python train.py --num_hidden_layers=12 --hidden_size=160 --n_experts=256 --experts_per_token=4 --d_expert=48 --d_shared_expert=64 --hidden_act="swiglu" --moe_layers=[0, 2, 4, 6, 8, 10] --router_score="softmax" --normalize_top_k=true --routed_scale=2.5 --balance_loss=0.00109 --balance_bias=true --init_std_router=0.00875 --lr_router=0.00145 --num_attention_heads=5 --num_key_value_heads=1 --head_dim=32 --vocab_size=12241 --norm="rmsnorm" --norm_place="pre" --norm_eps=1e-05 --positions="rope" --rope_theta=10000.0 --rope_fraction=1.0 --qk_norm=false --attn_scale=0.177 --tie_word_embeddings=true --parallel_block=false --init="normal" --init_std_qkv=0.0505 --init_std_o=0.0103 --init_std_up=0.0505 --init_std_down=0.00616 --optimizer="adamw" --learning_rate=0.00171 --lr_mult_qkv=0.4 --lr_mult_o=0.666 --beta1=0.9 --beta2=0.99 --lr_head=0.0103 --max_grad_norm=2.0 --warmup_steps=224 --schedule="wsd" --decay_fraction=0.456 --decay_shape="linear" --final_lr_fraction=0.0 --batch_tokens=65536 --max_seq_len=256 --doc_mask=true --z_loss=0.0001 --train_tokens=645900000 --max_steps=9856 --dataset="wikipedia_en"
Below are experts of layer 2 (counted from 0) of a mixture-of-experts language model. Rows are named router (the router's row for the expert) and show model dimensions 32-63. Each number is 500 + 40 x the weight over its row's rms, rounded and kept within 0 to 999. Numbers have three digits each.
After each expert's rows: "mostly gets" lists some tokens that are sent to it at least half of the time; "comes after" lists some tokens at least twice as common just before its tokens as in all text. This comes from a sample of Wikipedia text that the model never trained on. Tokens count by the router's weight.

# expert 149
router:524507410505440485533504528441419564572489537494485533550433461447489521492453490441430520471521
mostly gets: " Tom", " George", " Robert", " David", " Jo", " Richard"
comes after: " |", "-", "|", ",", " by", "="

# expert 64
router:471470522548498490550562532535509508472518485470481464446490567506469462508468490498452517502462
mostly gets: "% | ", "; ", "|---|---|---|---|---|---|---|---|---|", "th | ", "|---|---|---|---|---|---|---|---|", " | "
comes after: "0", "3", "1", "4", "9", "7"

# expert 138
router:501561481507463480469547550457517502530536565536437530518505501477501520475493480484533444511505
mostly gets: " % | ±% |", "| Date", " £", "RHP", " (#", "- Died: "
comes after: " C", "| ", "1", "\n", "In", " | C"

# expert 23
router:439486464371463472499517520487536474476503437461551428467435569457463481565476444591521542466512
mostly gets: "leet", "orter", "ruit", "resh", "ittle", "attle"
comes after: " f", " w", " l", " sp", " s", " b"

# expert 24
router:494436475494495460503459498486450575538498552511498524529523540558463511463521501437497469502475
mostly gets: " sp", " Sp", " w", "D.", "A.", "d."
comes after: ".", "el", ",", "ed", " J.", "l"

# expert 126
router:483443492527474490544511513540453574463496531495534411481520506464513497600570555551553531464547
mostly gets: " In addition", "standing", " subsequent", " promote", " complete", " restored"
comes after: " in", " to", " In", " of", " for", " and"

# expert 109
router:437456506546473512450542493464571535499426471483491419544466585443445481567485509496432465563434
mostly gets: "th | ", " × ", "×"
comes after: "0", "1", "3", "6", "2", "4"

# expert 193
router:511506554540504509483517539525455531523479505480471534497540519471497510544487502463419504413462
mostly gets: ") | ", "% | ", "oss | ", "| Win | ", "e | ", "ia | "
comes after: "0", "\n", " ·", "9", "3", "8"

# expert 19
router:484492476426475506543523494481549542531406508519494428508472527471526543459463503540527476425517
mostly gets: " years of age", "ither", "ther", " child", "rog", "ivil"
comes after: " n", " o", " h", " t", "5", " e"

# expert 9
router:419446545419452525500472449486494478525436445425466520528505507499564495432542490506477512547501
mostly gets: "The", "'s", " The", "- The", " This", " In the"
comes after: ".", "\n\n", "s.", ").", "\".", "es."

# expert 136
router:562497490565511460551540470476499495443565502545532543455474521489509511514516470456549507528548
mostly gets: "|---|---|---|", "| No.", "|---|---|", "|---|---|---|---|", "|---|---|---|---|---|", "- • Summer (DST):"
comes after: "\n", " Cup", " trans", " Trans", " Round", " First"

# expert 216
router:473447537577551488491539486438447469564469478471434543539507485525484469486448463435541490553553
mostly gets: "==S", " \"S", " \"M", " (M", "==P", "==C"
comes after: "\n\n", "\n", " | \"", "- \"", ": \"", ")."

# expert 78
router:542589523480496472540488444539485565471539553517507596485502515501432525488563498493521431498520
mostly gets: "ión", "zech Republic", "aceous", " USA", "EO", "ria"
comes after: "ac", "C", "c", "oc", "ec", "ut"

# expert 44
router:473444541527469533425525479546444519489522477556435502496457527493475573503451569558501574551484
mostly gets: "33", "37", "46", "38", "43", "34"
comes after: " | ", "°", ".", ",", ") | ", "; "

# expert 67
router:473532471528490506517537471408533521505502550507437482534462462486547457499514489526458493467477
mostly gets: " According to", "With", " From ", " From", " On the", " In the"
comes after: ",", " and", ", and", ";", ".", "s,"

# expert 165
router:427469429450516485443424475477522456552483517544511478462448519528533533508550428558505535439541
mostly gets: "aptist", "irmingham", "osn", "angladesh", "elf", "RB"
comes after: " B", "B", " | B", " b", " F", " S"

# expert 34
router:485456561564473478474491502458516455546476487433439480536437546441546511487432533467493482519449
mostly gets: "969", "007", "981", "002", "006", "987"
comes after: "1", "2", "8", " (age ", " (aged ", "76"

# expert 167
router:512492513534526436522522533471515564482538494557534426452548483548512470443481489542475462507550
mostly gets: " book", " Song", " playoff", " album", " Book", " The film"
comes after: "'s", " the", " The", " of the", " a", " in the"

# expert 10
router:462542542435476527515464482520480534507469487448590508626448464510517466536508516518517525541454
mostly gets: "hire", "then", "hol", "bul", "alem", "burg"
comes after: "is", "s", "es", "as", "ens", "us"

# expert 156
router:489512486483553526484536558464562528581503533534444441475537491486455563466436538494458504443546
mostly gets: "Pro", "amp", "- Pro", "Team", "| Team", "Or"
comes after: " L", " l", " (", " d", " s", " R"

# expert 30
router:491458540555460451512532467497482441544548526458454485547488560481469536560443467478487468564467
mostly gets: "023", "015", "022", "013", "016", "018"
comes after: "2", "1", "8", " late", " early", " end of"

# expert 106
router:480538539514507467502496513437579483486465479491466473499478506538458536482472519599548467502512
mostly gets: "- Species", "|  | Conservative", "| Total", "- •", "| Year", "- Preceded by:"
comes after: "\n", "-", "\n\n", "- Sub", "- Order", " ·"

# expert 21
router:464484511553488467463569476521545448524468437448475490471468473504481547477490511455535432549404
mostly gets: "–", "/", " - ", " – ", "–present", " / ("
comes after: "1", "0", "6", "3", "2", "7"

# expert 112
router:511462598552423503486531471495564458492467478508538519480461569502495506492529501517580463537450
mostly gets: "′", " ft", "°", " mm", "⁄", " acres"
comes after: "3", "2", "1", "4", "5", "0"

# expert 141
router:506492516545559505523519528480531444474514522478443544587528537462572513485478556532456447519540
mostly gets: "- F", " JP", " | F", " MP", " |  | C", "| F"
comes after: "\n", " ·", " |", "| Party", "; ", " m |"

# expert 212
router:560463485493515556471524539467539483547459459466476411485566529484528560462505472545516508487545
mostly gets: " ft ", "ebr", "elig", "adal", "rans", "echn"
comes after: " T", " R", " N", " S", " t", " | T"

# expert 29
router:474488469520513443490472430444520509485537562456453549433463522488597445539496494500455499502532
mostly gets: " that the", ", which", " when", ", who", ", where", "ed that"
comes after: ".", "s.", ").", "\".", "es.", " claim"

# expert 191
router:516488495469585516491525490508535451537504487485524382430514536578508537437494480481535523459523
mostly gets: "imb", "scar", "ymn", "emp", "ür", "rish"
comes after: " K", " G", " | K", " T", ", K", " O"

# expert 231
router:459489547475572603492518510455452491509504508520488471559517556463551485435443527499553452503537
mostly gets: "Ab", "ör", "ü", "util", "irc", " Ref"
comes after: " (", " ", " \"", "-", "/", "\" ("

# expert 153
router:518460477399535485585521547483508460504477474507567471443468610516486555433454427536461491490523
mostly gets: "rew", "ymn", "reak", "ould", "ick", "oot"
comes after: " H", " h", " G", " g", " | H", "H"

# expert 36
router:501490466582487497466443486491508503560417561466445543522477451437437507540516493475450520454458
mostly gets: "|  | Conservative", " Israel", "|  | Labour", " Croat", " Poland", " Ukraine"
comes after: " |", "|", "-", ",", ";", ") |"

# expert 39
router:513449471509446518516547473494512451517516477460437520468451538483481537492473553499519515477465
mostly gets: "250", " million", "300", "000", "167", "700"
comes after: ",", "1", "7", "6", "5", "4"

# expert 184
router:430538509502547576501487459519482594472431537463509467533551496462480496570487484468527573459520
mostly gets: " him.", "\" The", " In ", " it.", " On ", " years."
comes after: ".", "s.", ").", "\".", "es.", "e."

# expert 6
router:490574458533479499458443414499558523459471470444469575527449475513579549464466460467539494514494
mostly gets: "  -", "- ", "  ", "- The", "    -", "- \""
comes after: "\n", "\n\n", "017", "| ", "018", "023"

# expert 134
router:463472433483559453501504491530502480524438510513551500456525541434558502528543466531547523556496
mostly gets: "onor", "inning", "eather", "overeign", "econd", "audi"
comes after: " F", " T", " S", " W", " | F", "F"

# expert 2
router:545449538445452525473515446464450508531548541490483488511525529500451526508520534527522555516570
mostly gets: "00", "06", "04"
comes after: ".", " | ", ":", ",", " | +", " ("

# expert 27
router:523510514571517481535561488526540559464481456502461441448503571541515568556539588578504503541418
mostly gets: "″N ", "°N ", " (age ", "- Coordinates: ", "- Born:", " (aged "
comes after: "\n", "″N ", ")", "Personal information", "Scientific classification", "°N "

# expert 26
router:469480570520480472593441473525526553415535492515559505554447518594489531573555590460552428575531
mostly gets: "|---|---|---|---|---|---|", "|---|---|---|---|---|---|---|", "ment.", "|---|---|---|---|---|---|---|---|---|", "ed |", "|---|---|---|---|---|---|---|---|"
comes after: " | ", "re", " Att", "it", "er", "est"

# expert 61
router:559519529489538574461499465466423482536460462513586417478491484504526528450557460549524527453469
mostly gets: "assachusetts", "ultural", "western", "urban", " Regional", "atrical"
comes after: " M", "M", " m", " | M", ", M", " (M"

# expert 38
router:506562498560570540566459511485568525487501565482538560572487439479499458500510536540493501496501
mostly gets: " by:", "- S", "- Full name:", "- V", "- H", "At"
comes after: "\n", "\n\n", " |", "- Species", "=", "- Starring"

# expert 54
router:518509521493453484514512455441412578414455506478501479509570407500517516498525421509516529428478
mostly gets: " latter", " largest", "atrical", " rest of the", " same", " band's"
comes after: " The", " the", ", the", " of the", " in the", "The"

# expert 243
router:472462460534525472485529508507450534514455511515477512557514511461509465494536458508429475429493
mostly gets: " He", ", he", " She", " he", " It", " They"
comes after: ".", " the", " S", "|", "s.", ")."

# expert 77
router:498554539548530534470444580520522494561512524460461587562553489481561443577525502508494463504585
mostly gets: " | M", " | H", " | N", " | C", " | T", " | A"
comes after: "\n", " | MF", "\"", " | DF", "3", "4"

# expert 81
router:513495551548482548433448471447504518508484476406475465420490495518568521510547443523479550456421
mostly gets: ") is a", "- List of", " census", ") was a", "Species of", " She was"
comes after: "\n\n", " =", "\n", " is a", ") is a", "1"

# expert 160
router:583518431467558540487452453525492567537521494486480477483532478447508580475501462520447539423512
mostly gets: "etherlands", "iami", "oscow", "innesota", "eattle", " Quebec"
comes after: " M", " Z", " N", " S", " Y", " | M"

# expert 195
router:528474458533503490449504575442416500531482515530544544513561494422451465505492508483455509527413
mostly gets: " on a voyage from", " able to", " selected", " shown", " taken", " seen"
comes after: " was", " is", " were", " are", " to be", " being"

# expert 35
router:456495497380451544491453497435529449515482417533548429456472554519495468492477486567502564439542
mostly gets: "'t", "onus", "urisd"
comes after: " h", " b", " r", " l", " j", " g"

# expert 133
router:547543553565439470544482497508485486562451535517497506516466543451503474578504470476500485499489
mostly gets: "% |", " | — |", "% |  |", " m |", " | — |  |", " | N/A |"
comes after: "0", "3", "1", "4", "2", "5"

# expert 239
router:500471466542466506504543545482500464542419525512433457532535515483487519516478489431509470477443
mostly gets: " President", " president", " actress", " minister", "thlete", " chairman"
comes after: ",", " |", " and", " of", "-", "|"

# expert 79
router:449508452484516518471455563468540489513445513562558523553501526488479571478459451503468526437516
mostly gets: "loyd", "oute", "onnie", "auty", "ruce", "&B"
comes after: " R", " Cl", " St", " L", " | R", " Th"

# expert 47
router:474478496548492461483549441501523537488536503447481525506541538542564508496496538481542466518559
mostly gets: "In ", " In ", "On ", " On ", " However", " During"
comes after: " in ", ".", "\n\n", " In ", ", ", "In "

# expert 50
router:489492466511560559504559568471576436528455505490503477512506560496513521499464480525523492565566
mostly gets: "ennis", "odd", " | D | L", "ocument", "ienn", "arn"
comes after: " D", " d", " T", " E", " H", " t"

# expert 14
router:454498476507538576520508493473495479561466495537494491499469513375531473539472501520530454404475
mostly gets: "----", " Also", "..", "ometimes", "left", "now"
comes after: "-", " m", " \"", " (", " s", "/"

# expert 89
router:539457458436511454466533423559542500506569509418513537473536516564533534499566526523556510557458
mostly gets: "N ", "S ", "ER", "L ", "HA", "UT"
comes after: "C", "T", "O", "A", "R", "D"

# expert 154
router:460503512426453531458492553446437495539533481459529550513491434513486431542514550478557544537480
mostly gets: " large", " similar", " small", " high", " central", " many"
comes after: " is", " are", " was", " were", " with", " as"

# expert 189
router:563503417531450449532524464496491565404562470470532497496537471496549491486533445496523518553485
mostly gets: "- ", "| ", "-", " Albums (", "i-", "|"
comes after: "\n", " ·", " UTC", " USA", "PS", "978"

# expert 198
router:543516474542434567470500530469445507542498502564523457526493403507546536490542493447507484517472
mostly gets: " European", " Royal", " Social", " General", " Art", " National"
comes after: " of the", " in the", " of", " the", " The", " to the"

# expert 175
router:452494438446496456463563507467503473533483504457562493575471555433492475503505451538598470478564
mostly gets: "|---|---|---|", "|---|---|", "| Year", " rest", "| No.", "| Rank"
comes after: " c", " C", " f", "\n\n", " F", " d"

# expert 118
router:468553566449460524575501503442529491535459447536555561546448442504555571523526500524574466472444
mostly gets: "hyl", "Ne", "hol", "bit", "-R", "pat"
comes after: ", ", "-", "he", "z", "che", "'"

# expert 45
router:484519496566514527444485441524496527534508519443441503473515443436478437528522509471428539498426
mostly gets: " Indian", " French", " American", " German", " British", " New York"
comes after: " in", ",", " of", " in the", " of the", "),"

# expert 145
router:471530522536545560486495561482551466491509466397461508501508462456535496422464473532534471508530
mostly gets: "- The", "- R", "- M", "- N", "- A", "- T"
comes after: "\n", "\n\n", "- Genus", "- Family", "=", "- Species"

# expert 115
router:431438451529473476474520546429545518503503441566548467464441510478504467534498527529482562522516
mostly gets: " reach", " pay", ") | −", "- Number", " allow", " number"
comes after: " to", " and", " in", "ed to", " on", " w"

# expert 255
router:464530545520529507513520471515456415481461499554461433482483492496462497446459541505472434457437
mostly gets: "- • Summer (DST):", "\n", "- Clade:"
comes after: " |", " |  |", ")", " |  |  |", "% |", ") |"

# expert 92
router:509534416520490481509492493503540505547473527513475501465481570497465511453483545529482426518453
mostly gets: " ==", " % | ±% |", "ography==", "s==", "== Career ==", "==Career=="
comes after: "1", "3", "0", "4", "2", "5"

# expert 245
router:478508403450514462504504510511537446493467453481530493437487509495431498509472453526541481426535
mostly gets: "seud", "ierre", "ittsburgh", "sych", "resident", "anther"
comes after: " P", " p", "P", " | P", "- P", " c"

# expert 214
router:484462456571480504520520503506565491532602569439457572544506422473459538523484506493506481532512
mostly gets: "012", "018", "009", "918", "999", "013"
comes after: "2", "1", "| ", "–", "= ", " "

# expert 140
router:556501487468493591528497500476522453481503533571507465504540477495505464496531432447470465430539
mostly gets: "==R", "==Personal life==", "==Ge", "==Early life", "==Background", "==Plot=="
comes after: ".", " |", "\n\n", ").", "s.", "\"."

# expert 230
router:516525487529457426543505458452450483462535582476475552506546485544523418465545489527425512483461
mostly gets: " also", " wrote", " did not", " He also", " not", " never"
comes after: ",", " He", ", he", ", and", " and", ", but"

# expert 98
router:476501488466532525578526530515532510516538492451493557554548460551514581416471527490521482558524
mostly gets: " place | ", "miral", "ults", "mund", "idency", "vey"
comes after: "| ", " Ad", " Ar", " En", " D", " E"

# expert 190
router:515575544482457473531452462554524544443505484460512535441463502521460531511455481467486507504516
mostly gets: "amo", "ović", "ician", "ić", "occo", "ič"
comes after: "or", "ur", "v", "ol", "il", "ar"

# expert 82
router:549503467474496590548495499486535453492493536583499447515547494488507483491529424450470456424535
mostly gets: "==R", "- Height: ", "- Occupation:", "andidate | Votes |", "==B", "==Ge"
comes after: ".", " |", " |  |", ").", "s.", "\"."

# expert 205
router:486529494567505470513518478564575490558541508455418557538433542542546564495431572576538511520512
mostly gets: " | DF", " | MF", " | FW", " and education", "881", " | GK"
comes after: "| ", "2", "1", "–", " | ", "°N "

# expert 73
router:469446476537444524512523497458440471562475526511444501507517530410506543524462563494502508535502
mostly gets: "180", "360", "160", "110", "128", "175"
comes after: " | ", " ", " on ", ": ", " (", " of "

# expert 142
router:531535467445534505562510486535556555469515539475548507525573456430545513517513479536571446452537
mostly gets: "thlete", "chie", "atrical", "mosp", "thlet", "ustral"
comes after: " A", " C", " a", " | A", " An", "A"

# expert 20
router:432517553550446500474539554542507461527540442562443507556460552429426543562446495547477542469411
mostly gets: "°N ", " (aged ", " | −", " sq mi (", "″N ", " m ("
comes after: "0", "4", "7", "5", "6", "3"

# expert 235
router:465463427482490465558505447429542502466483475485517444556460490529539418484494524516531554473557
mostly gets: " him", " each other", " not be", " it", " become", " also be"
comes after: " to", " had", " has", " would", " can", " have"

# expert 200
router:475497472559540500485483519462532523534509543484493521451527492473463550550442563557550466534450
mostly gets: "==See also==", "Scientific classification", "==History==", "- Country:", "==D", "==P"
comes after: "\n\n", "\n", "==", "===", " U.", "== B"

# expert 182
router:447508437420510418509549482511555487517445515427522504407456476517480538465559481504548543485516
mostly gets: "akistan", "ittsburgh", "ierre", "oyota", "igital", "ong Kong"
comes after: " G", " P", " V", " | G", "G", " g"

# expert 244
router:533512510424467490543497465495496466518540474500500491476451501464536546511456492566508524417515
mostly gets: "′", "mith", "874", "667"
comes after: "′", "-", "–", "k", "n", " "

# expert 150
router:455507477447522534473528555531565470560421487457546499490541546515493569459525467464554533511534
mostly gets: "allas", "ternative", "esus", "avid", "An", "ynam"
comes after: " D", " J", " d", " Al", " | D", " L"

# expert 203
router:560484551534509487449567450501469559507479487429472512486496531481474486515492544479556527487410
mostly gets: " km^{", "%", "% |  |", " million", " km", " ft)"
comes after: " $", "}", "000", "00", "$", "2"

# expert 1
router:487503519488444525495480461458486454558511550496432513520493513506425520492496520525528494493497
mostly gets: "09", "00", "05", "06", "04", "08"
comes after: "–", ".", "-", "/", ", ", ":"

# expert 127
router:486539463430484501452475525525568477524487448494464512418495542551433546444504486504510534485549
mostly gets: "ithuan", "ο", "í", "ø", "ungary", "harm"
comes after: " L", " D", " P", " V", " Ch", " v"

# expert 222
router:445552482567421538485552562460487560546526504507444496508478505439424494524544470421478498460544
mostly gets: " Harrison", " St.", " US ", " Norman", " Castle", " Mont"
comes after: ",", " of", " in", " |", "=", ";"

# expert 16
router:530471428467459499452537419555552496547581533484467499457492472544538485489556516524511484505470
mostly gets: "_{", "R ", "_", "A "
comes after: " ", "-", "_{", "H", "M", " No."

# expert 137
router:489448493571570525482477488510496498580504441473450545545491505497544471535458443494545497549555
mostly gets: "- K", "| K", "| H", "===S", "| A", "- J"
comes after: "\n", "\n\n", " | \"", " \"", "\" (", " ("

# expert 63
router:580438454522487529502466509505482550532456526522437453566557510424576546514479486526474480548496
mostly gets: "| ", " father", " mother", " wife", "| K", " son"
comes after: "\n", " S", "\n\n", "'s", " his", " her"

# expert 247
router:552510473497542451477489484484536549486490527556602520495469519440471512497465467584464572413555
mostly gets: "ishop", "uzz", "all", "osn", "amer", " Bell"
comes after: " B", " b", " M", "B", "b", " | B"

# expert 186
router:517471520490507538509525461522480531461495430398469539481515456520486486448491480543526496538554
mostly gets: "The", " The ", " The first", "=", " This", " Its"
comes after: "\n\n", ".", "s.", ").", "\".", " time"

# expert 168
router:543487480533580486440514473534497524541517513485482501523560528392527536523502468543558490453515
mostly gets: "oscow", "ri Lank", "WE", "intend", "oviet", "atthew"
comes after: " S", " M", " N", " | S", " | M", ", S"

# expert 237
router:417471461482568537460470590445451486513508528512546560537540496450476489598450480476480471506483
mostly gets: "venue", " on a voyage from", " expected", "reck", " seen", " Season"
comes after: " re", " Re", " was", " dis", " w", " be"